{"num_hidden_layers": 12, "hidden_size": 384, "n_experts": 192, "experts_per_token": 6, "d_expert": 64, "d_shared_expert": 0, "hidden_act": "swiglu", "moe_layers": [0, 1, 2, 3, 4, 5, 6, 7, 8, 9, 10, 11], "router_score": "softmax", "normalize_top_k": true, "routed_scale": 2.45, "balance_loss": 0.0127, "balance_bias": false, "router_z_loss": 0.001, "n_groups": 8, "groups_per_token": 2, "init_std_router": 0.00939, "lr_router": 0.0015, "num_attention_heads": 6, "num_key_value_heads": 2, "head_dim": 64, "vocab_size": 50257, "norm": "rmsnorm", "norm_place": "pre", "norm_eps": 1e-05, "positions": "rope", "rope_theta": 10000.0, "rope_fraction": 1.0, "qk_norm": false, "attn_scale": 0.125, "tie_word_embeddings": false, "parallel_block": false, "init": "normal", "init_std_qkv": 0.0401, "init_std_o": 0.0, "init_std_up": 0.0401, "init_std_down": 0.0, "optimizer": "muon_variant", "learning_rate": 0.00691, "beta1": 0.9, "weight_decay": 0.0, "lr_head": 0.0084, "max_grad_norm": 1.0, "warmup_steps": 200, "schedule": "wsd", "decay_fraction": 0.941, "decay_shape": "linear", "final_lr_fraction": 0.05, "batch_tokens": 131072, "max_seq_len": 256, "doc_mask": false, "z_loss": 0.0001, "train_tokens": 957900000, "max_steps": 7309, "dataset": "wikipedia_en"}
Below are experts of layer 6 (counted from 0) of a mixture-of-experts language model. Rows are named router (the router's row for the expert), gate (a neuron's input weights, with its number), up (a neuron's input weights, with its number), down (a neuron's output weights, with its number) and show model dimensions 0-191. Each number is 128 + 32 x the weight over its row's rms, rounded and kept within 0 to 255.
After each expert's rows: a language model's description of what the expert responds to. This comes from a sample of Wikipedia text that the model never trained on.

# expert 58
router [152 108  83 112 105 186 149 159 133 151 169 118 107 109 150  89  92 191 165 128 103  61 160  67  96 139 150  71 161  91  56  66  94 121 133  90 143 115 133  69 103  98  81 124 139 109 179 142 117  97 157 116 168 117  58 119 141 152 116 121 148 164 187  86  90 128 141 170 102  94 142 124  94 157 103 123 110 161 142 150 126 148 190  80 141 133 125  76 133 119  87 105 114 145 133 136 111  82 131  92 130 140 140 155 106 147 149 104 130 107  85 133 107 130 141 135 140 170 109  91 111 104  76 129 187 126 109 130 133 115 157 132 157 115 127 139 172 168 125 107  99  70 112 133 183 135 151 173  94 131 119 139 125 122 111 164  92  98 121 156 128 132 141 127 184  77 146  98 166 156 159 168 100 147  80 150 130 142 146 130 191 134 114  93  47 215 152 142 171 118 143 171]
gate0 [163 128 101 114 132 154 123 124 152 175 124  86  93  92 145 118 105 191 158 145  59 106 129 139 175 162 145 134 148 171 123  72 147  97 133  95 170 165 125  92  96 140  97 191  82 109 134 107 103 168 168 125 150 115 162  88 143 191  85 112 142  96 142 109 126 114 128 130 161 174 140 143 169 126 135 143 143 165 210 149 115 133 168  54 124 179 115 104 142 111 123 132 138  95 142 149  59 108 115 120 137 126  75 176 103 105  62 129 118 121 139  95 103 120 164 176 158  84 209 121  61 131 182 178 178  82 103 107 142 100 181 173 146 112  80 153 195 131 119 118 129 132 167 150 126 125  98 149 104 122 109 150 182 118  81 116 100  99 138 137 144  96 174 107 172 111 171 111 118 124 158 130 128  60 108 120 221 109 122 101 111 136 158  80 114 111  87 197 168 111 112 131]
up0 [ 71 109 153 157 117 163 112 131 140 107 132  76 100  97 142 189 140  82 130 115 107 124  56 134 138 106  84  48  72 126  92 134 109 111 129 137 118  80 163  97 158 149 117 100 156  79 126 132 146  99 161 164 170 102 131 114 153 126 159 173 133 159 160 100 112 141  76 107 195 129 164 178 148  90 107 158  67 157  78 100 157 100 144 148 102 126 100 173 137 127  97 137 171 152 182 173 136 114 167 166 157  98  73 109 126 193 146 110 151 173 152 158 147 160  98  74 147 105 102  90 142 103 104  94 169 117 148  74 105 106 104 137 126 142  99  96  93 178  61 130 126  78 140  83 114 120 107  69 124 117 145 115 157 119 102 166 147 106  39 111 131 109 133 128  78 159 145 174  66 136 140 132 246 152  87 117 162  80 100 151 189 147  75 147  78 149  80 168  85 105  75 113]
down0 [127 157 151 198 113 174 106 136 190 128 140 125 102 166 128 108 128 116 111  90 142 104 125 121  94 156 100 155 177 180 109 140  75 196 141 129 153 105 116 105 108 151 156  88  82 130 133 121 194  96  65 127 127 109 148 105 167 126 117 115 129  93 154 136 126 108 168  90  82  93 165 170 140 132 147 153 100 100 187 143 142 134 186 194 122 137 122 110 133 125 154 124  98 108  84 174  88 114  65 122 108 142 159 138  61 163 112 143 164 161 107  93 170  98 170  98 141 134 143 153 104  87 184 187  94 155 171 125 136 161 116 108 107 121 164  87 158 152  97 135 112 111  76 156 114 168 120 138 131  87 183 121 147 153 144 162 126 129 121  82 205 101  93  88 123  79  72 151 108 130  93 122 122 112 104  89 128 124 155 123 107  91 111  94 124  89 149 103 137 171 118 162]
It responds to: Capital letters beginning a second name part in South Asian, Chinese and Slavic names or titles, such as Dhanak Dhanak, Kwok Ping, Lin Yue.

# expert 39
router [116  69 125 142 109 226 113  63 146 204 172 130  81  94  86 125 111 169 139 161  91 147 122 112  78 128 125  84 160 121 112  68 109 146  93 115 165  63 174  72  98 100 133 125 120  93 156 163 146 119 167 105 122 117  91 155 142 152  81 105 121 148 179 108  94  71  95 135 113  98 216 141 156 132 113 143 109 167 134  81 120 138 158  49 152 159  83  80 137 145  91  86 113 123  91 106 145  76 136  81 112 119 118 151  93 179  70  82 179  87 143 140  71  80 190 133 146 145  75  99 118 103  92 126 158  78 112 135  81 102 117 105 181  99 187 138 137 143 114  90 116 125  93 141 172 119 146 153 102 120 115 164 105 120  92  99  82 107 172 139  85 104 127  66 114 107 111 118 150 135 194 162 123 152 125 155 106 116 153 137 153 159 160  47 122 152 151 106 168 136 101 144]
gate0 [143  73  88  86 149 123 183 136 155  89  98  68 137 141 142 132 136 109 155 175 116 183 118  93  94 150 150  82 182 119 153 114 122 170  81 189  77 178 207 120 147 172 139 118 174  89 130 120  61 155 103 102 139  73 161 192 121 104 140 146 109 121 107 176 122 112 105 120 153 148 179 165 132 102 175 187 142 122 144 176 141 118 128 156 189 150 107 128 119 133 128 148 161 153 133 147 171 106 119  59 134 114 119 131 131  81  96  94 105  98  97 112 123 134 123  96 137  93 146  74 133 102 103 165 110 182 110 123  98 135 201 144 178 127 157 129 138 164  99 132 129  80 101  67 100 117 178 178 143 111 132  96 102 135 174 113 138 134 131 176 133 165 113 120  63 120 119 164  93 120 191 150 171 139 153  90 119 132 145  91  97  95 143  92 124 116 121 168  83  57 147 125]
up0 [139  82 130 128 143 124 121 146 145  93 141  47 151 122 153 183 104 147 158 185 139 158 125  71  88 153 150 106 144 199 140 145 131 148  99 123 121 149 149 115 144 147 157 156  99  84 149 116 102 166 111 125 159  96 109 184 148 123  85 141  93  94  94  76  95 133 148  92 168 111 128 148 111 114 144 185  92 116  67 105 219 113 127 180 183 155 105 111 162 154 112 111  96 106 177 142 148 115 118 141 110 143 143 184 112  78 110  93 103  87  70 148 132 147  79 123 114 126 164 128 105 195 204 168  82 176 176 143 126  42 202 181 165 166 103 106 166 150 138 118  96 138  99 127 133 146 170 127 107 117 149 153  86 146 144  85 186 133 127 162 132 110  62 123 128 102 116 176  84 112 206 156 146  90 177 131 176 156 140  98 133 133 138 116 103 127  91 156 128  84 108 198]
down0 [123 108 210 162 113  95 190  79 103 150 101 127 133 126  65 126 172 148  73 160  95 162 158 152 138 155 159 133 151 110 130 166 157  96 146  92 128 139 128  98 141 125 142 116 120 137 116  61 131 142 137 153 144 155 141  74 102 161  82 103 196  85 110 144 115  81 157  94 118 143 102 170 113 112 138 143 119 123  69 144 160 137 160 141 104 141 139 123 122 132 124 155 138 155 152 126 158 173  90 100 105 107 168 121 108 149 168 111 143 114  86 125 146 130 131 109 113  55 150 135  56 110 112  80  95 113 119 114 120 106  97 149  89 185 121 177 165  87 190 128 168 127  98 170 134 144 173  90 151 141 128 123 133 121 116 145  94 144 132 146 110 119  90  23 142 146 132 115 126 154 130 130 135 129  88 124 192 114 148 123 174  96 153 106 161 125 165 117 165 171  96 214]
It responds to: Determiners and possessives before a noun in prose, such as their, its, his, 's, "of its", "The first", "several".

# expert 8
router [149 100  93 155 114 148 131  94 160 146 141 117 137  81  78 125 116 118 116 162 118 112 124 135  95 118 187 115 189  80  50  83  97 108 119 118 156  89 137  99  77 106   7  82 155  87 152 151 150 109 151 100 138  82  78 138 133 143  72 122 115 201 209 128  54  65 114 137  77 120 146 181 153 147 110 171 116 144 181 107  65 141 152 135 113 163  91 116 144 174 127  82 139 122  94 159 154 145 176 105  93 136 144 121  83 116 112 107 116 116 103 152 129 105 183 148 169 174 103 128 171 137 124 126 136 128 152  80 152 125  73 122 174  91 177 129 125 171 142  77 137 112 117 148 175 124 142 175  86 139 116 139 122 119  82 165  91  97 143 138 144  92 144 101 161 100 121 124 157 196 153 169 117 188 118 151 104 105 168 178 162 155 147 139  79 151 170  99 135 104  69 146]
gate0 [161 109 146 112  96  81 138  91 133 110  50 153 104 149 116 112 115 164 121 116 134 136 163 120 125 115 110 166 138 177 142 136 195 125 147 142 183 179 183  61 163 179 136 148 116  90 170 144 119 129 126 202 101 145 153  70 136 116 130 135 104 123 105 121 112  95 135 131  97 141 118 135 113 100  73 147 135 151 138 146 134 134  96 122 121 127  75 118 122 110 159 104 143 136 117 170 138  55 150 116 187 161  70  93 129  89 135 170 170  70 175 115 135 129 153 133 158 144 143  82 144  87  94 112 113 112 164 106  96 109 103  83  96 111  37  86 107 107  89 138  58 162 106 149 166 125 107  82 161 144 119 101 115 141  73 107  97 105  73 100  99  93 111 138 172 149 155 147  77 184 154 137 144 131 128 160 122 121 182 160 112 146  82 123 128 148  70 132 138 119  47  65]
up0 [111 150  83 103 113  86 138 172 153 175 190 108 182  75 166  83 115 118 171 107 120  93  95 128 102 175 157 123 125 114 142  80 113  68  65 171 125 137 144  53 173 139 108  99  96 139 102 171 165 121  94  96  94 133 185 169  85  88 119 109 148  94 140 131 174 105 155 206  88 142  91  76 108 170 181  62 149 141 112 106 133 148 114 101 182 118 137 124  81  56 129 144 103 148 126 110 135 134 108  90 125 137 100 141 132  54 120 104 181 135 118 154  98 140 121 112 128 133 120 131 128 136 115 168 125 115 104  96 104 155 128 104 129 138 127 218 169 131 111 111 152 105 158 131 131  89 183 139 104 150 111 164 122 130 136 110 119 199 135 109 150 124 143 107 151 117  86 114 169  93 109 148 126 140 135 126  99  99 169  85 149  95 116 104 106 129 124  43 145  93 125 131]
down0 [112 122 163 118  75  86 172  87  79 124 124 136 130 143 143 114 110 173  59 102  79  61 169 121 102 127 164 110 151  91 132 112 100 142 165  78 124 192 131 138 158 177 135 169 157 116 153  94 142 137 114 146 112 162 113 108 104 125 103  86 136 175 108 172 157 158 109 150 107  55 108 100  90 105 124  96  74 103 104 133 124 183 102  83 140 172 180 155  47 139 125 139 116 138  86 189  65  58 109 109 137  87 141 149 145 124 144  63 131  95 160 109 152 146  90 138 178 144  66 143 116 121 163  99 143  98 148  88 167 223 138 141  90 171 133 176 114 129 126 123 147  95 135 172  81 162 123  65 114 134 175  97 119  84 105 149 163 104 162 168 131 151 105 126 136 142 173  84 147 102  82 139 164 131 129  84 116 108 122 144 101  94  91 140  67 172 116 101 114 122 174 125]
It responds to: Head nouns for institutions, fields and roles after the, a or possessives, such as government, federal court, police, parliament, journalist.

# expert 24
router [138 124 123 167  93 160 175  50 115 162 151 154 114 103  76 117 129 165 174 133 123 138 129 120  71 123 142  97 211 141 108  94 131 136 103  85 142  83 156  82  75 107 106 118 146  96 138 154 137 153 143 125  99 117 149 176 153 181 136 110 127 169 148 121 112 100 101 205  92 118 219 176 142 134 131 139 129 174 143  98  82 178 133  84 106 126  97  97 118 132 115 135  84 102  46 116 160  75 124  71 110 180 138 176 104 178  96 103 185 105 121 116 100  78 185 166 172 180 102  70 144  68  74 115 142  84 137 120 114 116 137 113 162 102 169 157 160 146 133 108 116 120 115 149 148 133 147 168 106 147 153 125 122 149 103 114 108 110 169 167 119 105 147  45 118  92 125 133 147 150 216 139 104 162  97 138  94  98 152 111 146 144 163  60 109 181 139  93 123 124 118 165]
gate0 [154  90 155 133 184  86 185  81 187 181 145 126 133  94 131 133 118  92 142 119  87 132  87 137 179 157  96  81 107 115 121 160 159 149  94 127 108 104 123  79 130 167 139 130 145 150 116 107 139 106 102 107 153  96 170 133 148 107 199 155 131  94  90  68  74 160  89 161 188 108  99 167 193 121 107 180 174 169 124 136 120 126 165 148 163 132  86 108 142 100  97  97  95 121 105 148 110 104 141  90 160 163 123 186 137 126 126 100 200 156 150 102 168 111 132 167 128 140 139 166 164  99 133  89 101 152 163 165 108 105 147 145 110 152 132  75  65 152 105 105 116 192 121 150 127 122 148 119  96 153  75 125  66 127 107 130 174 145 131 163 178 112 171 152  60 168 136 167  92 105 151 105 127 133 136 136 139  98 137 116  92 144 129  99 194 135 114  80  97 107  43 135]
up0 [129 140  63  95  67 221 125 113 129 126 153  81 140 182 118 126 110 165 119 112 112  98 177 149 104 148 178 152 143  89 155 112 135 133 143  84 122 167 171 113 173  98 131 114 106 146 161 132 155 111 128 143 130 117 180 175 157 154 138  72 148 177 129 135 163 111  99 126 194 144 148 165  74  70 116 128  98 144 117  63 204 121 131  81 100 104 146 162 118  69 144 143 136 180  94 119 151 112 127 152 128 121 149  93 131 162 162 173 105 171  85 107 161 175 137  90 130  44 126  54 146 131 149 128 146 181 137 140  90 137 112  82  90 110  67 112 100 173 161 121 172  80 147 122  62  57  98 145 104 134 160 136 116 105 158 129 174 121  95 165 124 122 158 109 186  91 156  57 211 128 104 129 103  91  95 122  90 144 108 145 113 144 116 113 131 107  88 143 200 126 115 114]
down0 [136  91 115 123  65 179 101 138 151 159 195 147 132 102 117 167 135  99 131 105 108  97 145 169 184 107 109 152 160 145 130 121 116  99 107 140 147 155 157 163 172 121  62 149 117  90 148  84  97 141 149 159  93 123 143 113 114 221 210 136 137 125 112  72 148 139 193  93 134  94 134 102  87 179 112 153 119  80 116 174 172 117 124 139 149 153  87 134 180 154  71  98 148 141  80 145 162 178 133 139  90 154 165 114 107 175 142 118  76  68 174 146 105  21 109  64 106 126 174 159 190  95 126 171 100 121 122  87 126 159 170  99  95 142 129  84 145 183 106 175 134 141 169 119 144 146  87 200 120 106 133 145 111 121 172 138 149 133 131 167  96 100 152 141 151 118 164 158 122 128 159 151 134 131 172 100  71 197 123 202 122  79  98 144 111 150 170 136 147 119 122  87]
It responds to: Possessives and articles before the object of a verb, especially degrees or counts, such as obtained her, receiving his, held an.

# expert 7
router [ 93 109  83 158  98 175 218  64 171 158 128 126 141  58 119 124 119 143 150 130 120 145 133 127 115 126 139 101 147  50  76  99  94 106 142 142 175  57 201  77  90  94  73 103 169  69 176 216 114  69 142  71  88 119  78 167 141 176 123 137 115 173 192 114  69  97 106 124 162 111 200 148 156 120 125 167 109 156 133 138  47 136 165 129  82 117 101 112 133 135 101  65 104 126  91 158 130 111 230  86 106 168 109 127  78 115 103 126 134  86  71 142 106  88 199 141 157 125  72 100 168 144 107 134 120 100 128  96 141 128  65 121 180 102 152 144 133 177 121 144  92 123 104 136 125 131 141 155 142 142 131 133  73 161 101 137  80  73 127 114 147 125 149 116 135  99 120 132 167 157 179 224  61 149  80 149  66 118 168 143 143 141 144 103 105 151 136  83 117  65  77 164]
gate0 [ 88 130 163 120 125 130 164  94 105 102 159 152 142 101 153 174  82 155 181 115 111  60 102 119 138  98 120 141  74 167 172 156 103 128 107  90 100 135 139 155 166 160  79 139 101 153 118 151 110 153 157 111 135 131 138 163 106 168 138 165 138  62 148  98 191 170 148  91 103  77 166 156 188 120 150 184  50 129 159 187 132 140 177  42 109 181 141 156 103  87 125 198  83  95 135 165 141 158 130 115 152 101 145 116 140 161 129 116 100 142 198 188  93 121 106 115  51  89 187 113  85 129 109 117 115 106 147  91 136  91 123 154 147  66 160 155  94 178 131 163 129 112 135 114  87 107 103 159 152 150 157  87 105 119 138 120 170 156 122 108 180  97 173 114 127 115  83 133 130 105 105 138 161 127 121 121  80 172 117 151 138 184 102 126 159 137  88 108 108  88 126  64]
up0 [127 149 151 147 166 131 123 113  99 102 112 148  84 151 139 129 132 119 143 129 143 158 152 145  96 118 157 125 149 114 133 153 109 129 140 100 137 151 102 150 118 132 140 118 225  78 185 117 106 100 105 164 118 112 103  82 145 126 180 174 141 171 123 138 134 104 180 170 158 174 114 151 195 161 131 142 136  94 132 134  56  77  81 164 210 117 142 112 116 106 165 134 104 114 140 125 101 104 149 172 143 175  92 111 128  96 169 136 138 129 138 147 106  56 116 167 180 137 198 138 183 128 111 133 127  99 142 118 100 153  92  97  82 169 130 161 150 127 132 145 137 118 170 141 148 138 164 187 118  92 133 104 178  94 143 157  75 156 113 133 157 135 163  94 116 131 141 132 130 166 166 122 107 154 136 144 188 104  99 167 138 154 108  99  92  68 119  88 119 138 147 115]
down0 [201 174 167 108 142  86 154 132 157 116 110 178 203 101 126 128 164 166 155  71 138  96 180 108 164  78 106  94 141 119 157 115  82 132 104 119 168 138  99 167 111 148 142  76 115 129 179  97 141 162 114 114 126  55 151  98  74  90 133 149 140 158 132  85 124 108 125 136 153 161 129 152 174 130  97 160 108  89 124 169  93  82  80  95 102  83 172 159 139 111 118 101 109 140  81 155  68 144 167 126 137 120 153 125 159 145 101  64 176 133  82 174  69 102 120 132 180  70 133 120 227 129 103  96 174 122 132  80 128 128  97 108 147 119  77  99 128 149 105 147 168 142 113 157  97 131 100 130  92 139 141 160  99 132 129 115 122 169 122 141  77 121 140 109 114 143 160 160 108 131 126 122 152  92  83  89 140 126  48  97 162 160  99 188 117 155 104 173 139 172 107  83]
It responds to: Field or category adjectives and noun modifiers after an article, such as military, political, economic, religious, electoral.

# expert 55
router [200 108 108 131 130 170 183 123 143 150 152 146 132 126 129  93 101 180 165 151  91  72 132 103  98 129 115 134 125 109  73  83  85  83 121  77 108 102 145  50 118 106  96 113 178 138 164 143 144 114 135  92 179 102  81 133 155 134 141  93 104 127 159  91 115 125 117 176 112  97 167 133 108 142  62 147 135 139 125 141 125 146 219  76 116 128  96 107 117 180 100 129  90 139  73 143 136 103 179 101  45 126 169 137 111 136 124 102 151 101  77 140 105 103 159 143 172 157 115 108 115 121 104 135 194 116 108  87 109 124 150 109 158 137 134 142 186 148  86  62  77  72 125 142 153 137 153 156  73 172 228 128 119 163 117 161 129  91 133 133 166 110 120 152 152 119 129 112 158 140 175 135 127 146  97 138 132 128 134 150 165 145 125 132 104 163 169 103 129 105 149 129]
gate0 [170 108 125 169 138 181 135  99 174 135 141 151 137 121 116 119 117 112 221 108 129 118 116 139 113  86  86 126  80 158 104 170  67 172 188 111  96 154 135 122  94 166 154 109 192 195 165 101 104 112 172 141 157  98 122 124 160 185 134 124 100 112 146 127 172 151 178  90 116 121 155 118 126 127 133 167 173  84 145 135 194 169 122 129 135 149 169 132 190 187 109 134 122 103 153 127 160  51 129 106 186 134 133 121 115 118 100  96  90 126 115 114 136 161 134 152 137 103 127 187 117 137  78 132  97 100 109  81 123 148  76 162 150  70 105 141 127 152 100 118 109 166  90 129 116  87 173 201 127 114 161  94 156 184 129  76 127 170 151 130  95 101 149 125 212 151 105 139 131 144 100 145 111 110 111 108 103 111 144  88  83 128 128 163 171 103 121 121  96 100 107 133]
up0 [143  77 135  95  43 121 122 128  95 170 130 120 111 154 139 109 154 143 168 130 191 101  65 109 135 105 103 124  96 134  87 152 167 165 108 155 101  93 151 111 155 140  96 140 115 119 118 113  92 148 158  86 145 183 126 120 186 132 159 191  97 119 110 118 126 187  91 152  92 197  92 140 128 134 150  74 112  90 128 128 160 120 129 113 141 124  75 146 100 163 174 139  95 133 127 134 148 116 157 115 155  68 104  84 148 115 146 133 119 107 112 101  74  95 129  76 110 166 177 156 131 161 134 149 123 143 126 129 150  80  93  84 153 105 190 147 154 126 129 139 143  92 129 156 114 164 103 143 169  90 142 129 149  97  88 186  81  97 139 115 171 144 122 123 187 140 149 104 107  54  87 177 172 207 137 202 133  88 133 128 137  63 147  94  82 100 106 158 157 104 113 149]
down0 [ 85 164 113 130 109 150 133 107 173 157 115 108  61 149 165  81 181 143 145 143  84 144 127 143 104  38 147 131 145 218 127 132 104 114  68  70 137 125  97 148 113 110 167 140 112  67 110 153 144 162 115 124 115 159 140 141  85 157 141  64 135 170 123 127 183 172  76 134 171  94 129 147 153 141 137 111 105 103 148 166 156 109  93 132 169 112 121 109 122 167 121 101 133 106  96 236  88 152 152 122 118  93  81 165 119 103 110 142 114  58 116  49 132 150  62 114 136 117  64 124 107 136 114 164 120 123  79 103 102  80 101 118 142 151 153 140 126 152 144 170 157 176 148  98 161  92  44 135  95 133 161 142 107  97 134  88  97  96 157 138  93 147 162 128  88 106 113 136 166 121 140 113 149  95 119 109 136 171  57 148 169 156 130 154 148 127 166 242 121 138 114 127]
It responds to: Word-initial pieces after hyphens or parentheses in compound place names and Latin species names, such as Urbana-Champaign, Clermont-Ferrand.

# expert 12
router [149 104  92 145 130 153 150  97 186 128 140 162 134  79  65 135 165 122 128 116 139 101 170 130 110  91 130 112 137 120  61 111 105 101 127 135 147 104 177 107  74 103 106 104 116  65 163 175 112 113 179 118  76  42  89 136 193 159  96 112 106 136 146  96  63 117 125 146 100 111 125 163 157 141 109 181 114 130 164 156  97 174 138 108  85 176 112  95 104 175  69  62 125  73 104 181 113 124 199  70  82 174 149 178 101 145 161 100 124  96  73 123 111  89 182 130 156 127  92 152 155 137 126 135 141 132 176 118 150  83  93 121 150 109 153  87 166 144  78  70 120 102 117 148 142 192 148 148 105 171 112 122  45 144  56 165 120  73 161 158 123  99 122 141 132 122 129 202 156 161 179 185  78 149 110 127 109  96 163 119 130 131 181 109 114 165 136 131 142 103 108 142]
gate0 [196 147 137 113 128 109 124 161 110 135 117 193 136 144 138 109 151 125 109 107  93 117 103 202 109  86  87 128  99  71  98 129 120  85  57 128 101 161 111 115 105 133  94 158 113 117 161 112  80 169 120 121 129  83 102 133 120  77 131  94 124 140 120 137 207  95 176 158 115 121 160 109 171 196 104 155 109 142 105 167 103 160 141 167 116 200  48 128 167 105 154 122 113 115 115  97 171 111  85 110  55 126 154 100 168 123 116 189 153 150 130 161 151 174 110 165 123 150 130 110 118 101 128  86 157  42 106 117 120 150 156 135  76 171 106  89 119 125  92 118 117 166 210 111 213 144 171 166  98 175 146 103 143 136  68 153 135 137 120 192 102 106 180 156 109 126 119 129 100 171 148 133 116 106 134 142 121 121 147 138 147 112 135 126 116 132  89 149 165 150 112 145]
up0 [ 59 108  84 137 114 155 111 189 201 122 159 109 134 116 131 170 128 114 145  97  98 103 100 108 120 171  69  92  76 136 109 141 160 157  93 135  60 121 113 103 151 152  91 101 111 107 131 171 122 173 142 143 119  62 142  98 177 137 154 156 117 124  88  60 145 128 104 122 115 114 118  62  74 123 153 169 162  88 149 104 108 176 173 128 122 153 145 141 108 137 154  80 147  81 128  65 125 120 123 163  76 173 120 134 206 147 104 133 131 132  89 107 102 112 138 129  93 206 177 103 123 175 121 153 142 124 109 105 114 169 148 107  95 101 119 123  96 103 168 161 157  88 126  70 104 139 139 138 155 129  74 120  89 151 168 133  86  85 193 141 196 135  74 137 126 140 171 183 163 144 165 138 130  77 149  88 165 153 112 184 154 103 138 144 120 160 130  80  80 124 159 165]
down0 [215 107 125 101 152 130 181 119 148 161 121 146 172 164 118 114 127 159 160 151 128 114 114 218  90 132 159 134  90 120 166 105 178  83  86 105 163 146 120 113 129 134 147  90 144 122 128 123 174 136 141 202  77  99 127 133 165 101 105 131  83 131 136 192 167 112  84 124  93  75  58 150 113  99  81 136 157 125  58 106 110 118 121 147 114 113  71 127 120 174 112 132 145 127 135 120 156 144  67 183  65 103 137 124  68  73 158 165 162 164 163 223 168 108  92 151  82 124 145 126 118 114 169  94 112 122 154 133 100 116  98 140 118 122 117 109 118  78 150 147 126 119 146 102 184  88 156  98 142 130 145 183 131 114  86 105 141 148 149 116 106 149 116 153  83 141  98  93 191 164 165 241 155 119  79 111 127 127 136 112 105 123  52  96 170 155 120 154  97 146 182 153]
It responds to: Profession and arts nouns in biographies, often after "as a" or a nationality, such as actor, model, music, footballer, politician.

# expert 46
router [151  79 109 151 114 195 195  86 158 162 135 204  83  97  88 152  61 159 167 137  69  93 145  90 108 130 134 105 155 118 115  79  72 100  73 108 160  70 156  80  87 112 123 115 112 135 156 148 145 131 134  98 119 117  92 155 149 165 136 118 135 155 159  82  89  85  74 171 120  91 158 131 154 162 125 143 113 144 151 116 105 140 170  71 122 145 108  64 123 121  77 109  79 100  80 110 158  97 148  56  79 141 125 161 113 147  95 118 165 101  80 130  54  95 181 176 145 149  85  96 125  79  83 135 160  55 153 142 112  63  89 132 154  90 178 128 182 179  97  89 118 104  97 155 122 170 165 153  99 117 117 175  77 140  90 111  48  89 157 128 108  89 169  95 116 123 112 146 134 149 174 127  86 146 115 170  97 116 145 129 126 120 150  61 139 127 135 111 139 109  62 140]
gate0 [122 105 118 129 144 135 109 134 178 105 160 121 147 117 102 116 152  96 129 135  93 135 129 116 131 115 126  61  86 117 153  95 156 143 173  96 110 123  51  94 107 113 179 120 121 191 114 159 146 153 120 100 174 159 106 159 161 121 184 133  89 168  51  97  88 115 195 156 124 146 168 118 173 137 127 170 130 139 134 101 119  89 119 157  93 141 100 141 132 189  99 127 135 202 132  60 113 131 104 161  77 138  80  96  99 146 148 109  47 110 164 151 105 147  95 142 100 105  85 148  82 151 135 167 132 140 138 126  91 164 162 193 151 154  89 114 122 133  87 166  94 159 101 135 152 134 104 118  81 105  67 104 124 114 144 125  87 103 123 111 195 148 107  89  83 100 180 138 130 100 100  87 113 141 172 143  77 145 139 148 132 141 162 174 137 186 155 138 169 128 145 104]
up0 [150 141 105  81 114 190 162 156 131 167 139 147 150 157 144  99 150 104  94 133 148 172 131 118 104 104 118  68 147 111 116 128 126 135 123 151 116 174  57  94  96 141 161 138 148 166 149 193 131 149 144 103 181 207 110 214  84  97 132 100 159 136 114 148 109  94  92 165 165 124 140 133 111 137 119 139 161 146 107 135 132  84 136 150 140 182 139  81  67 119 119 155 135 152 105 112 119 120 101 114 135 108  89  95  78 103 158 160 141 120 129 165  79 130 142 186 138  84  98  99  75 147 203 135  83  71 132 110 127 138  98 118 193 195 123 174 123 118 119 103 127 122  91  79 158 160 150  79 169 134 148 168 160  80 150 165 174 122 158 121 177 126 121  95  76 108 119  74  88 150  89 132 130 191 111 158  92 153 147  93 130 137 112  69 106 146 130 109 128 148  77 106]
down0 [126  89 135 105 135  89  59 151 115 143 121 137 121  83 174 144 130 156 161 131 162 173 119 109 118 127 125 132 128 165  93  67 155 139 136 126 114 203  97 140 105 132 113 112 143  69 113 112  93 115  91 108  99  82 183  66 144  86 100 162  77  85 147 101 130 195 120 102 216 133 126  40 119 178 193 107  88 106 170  89 128 132 121 108 151 137 105 109 140 106 106 158 140 106 125 162  96 133 110 121 145 174 163 109  99 128 175 164 142 109 175 120  69 124 113 127  96 168 133 114 122 121  70 145 163 110 141  79 140 124 128 125 105 143  86  95 110  89 139 106  89 127  87 107 110 106 108  80  74 149 149 165 112 171 176 123  72 120 211 151 139 155  92 119  20 172 136 140 135 109  74  70 130  86 140  74 143 134 114 127  86 159 129  91 132 169 128 165 105 119 102 159]
It responds to: Indefinite articles, counts and superlatives after copulas or becoming, such as is a, as a, the first, largest, several.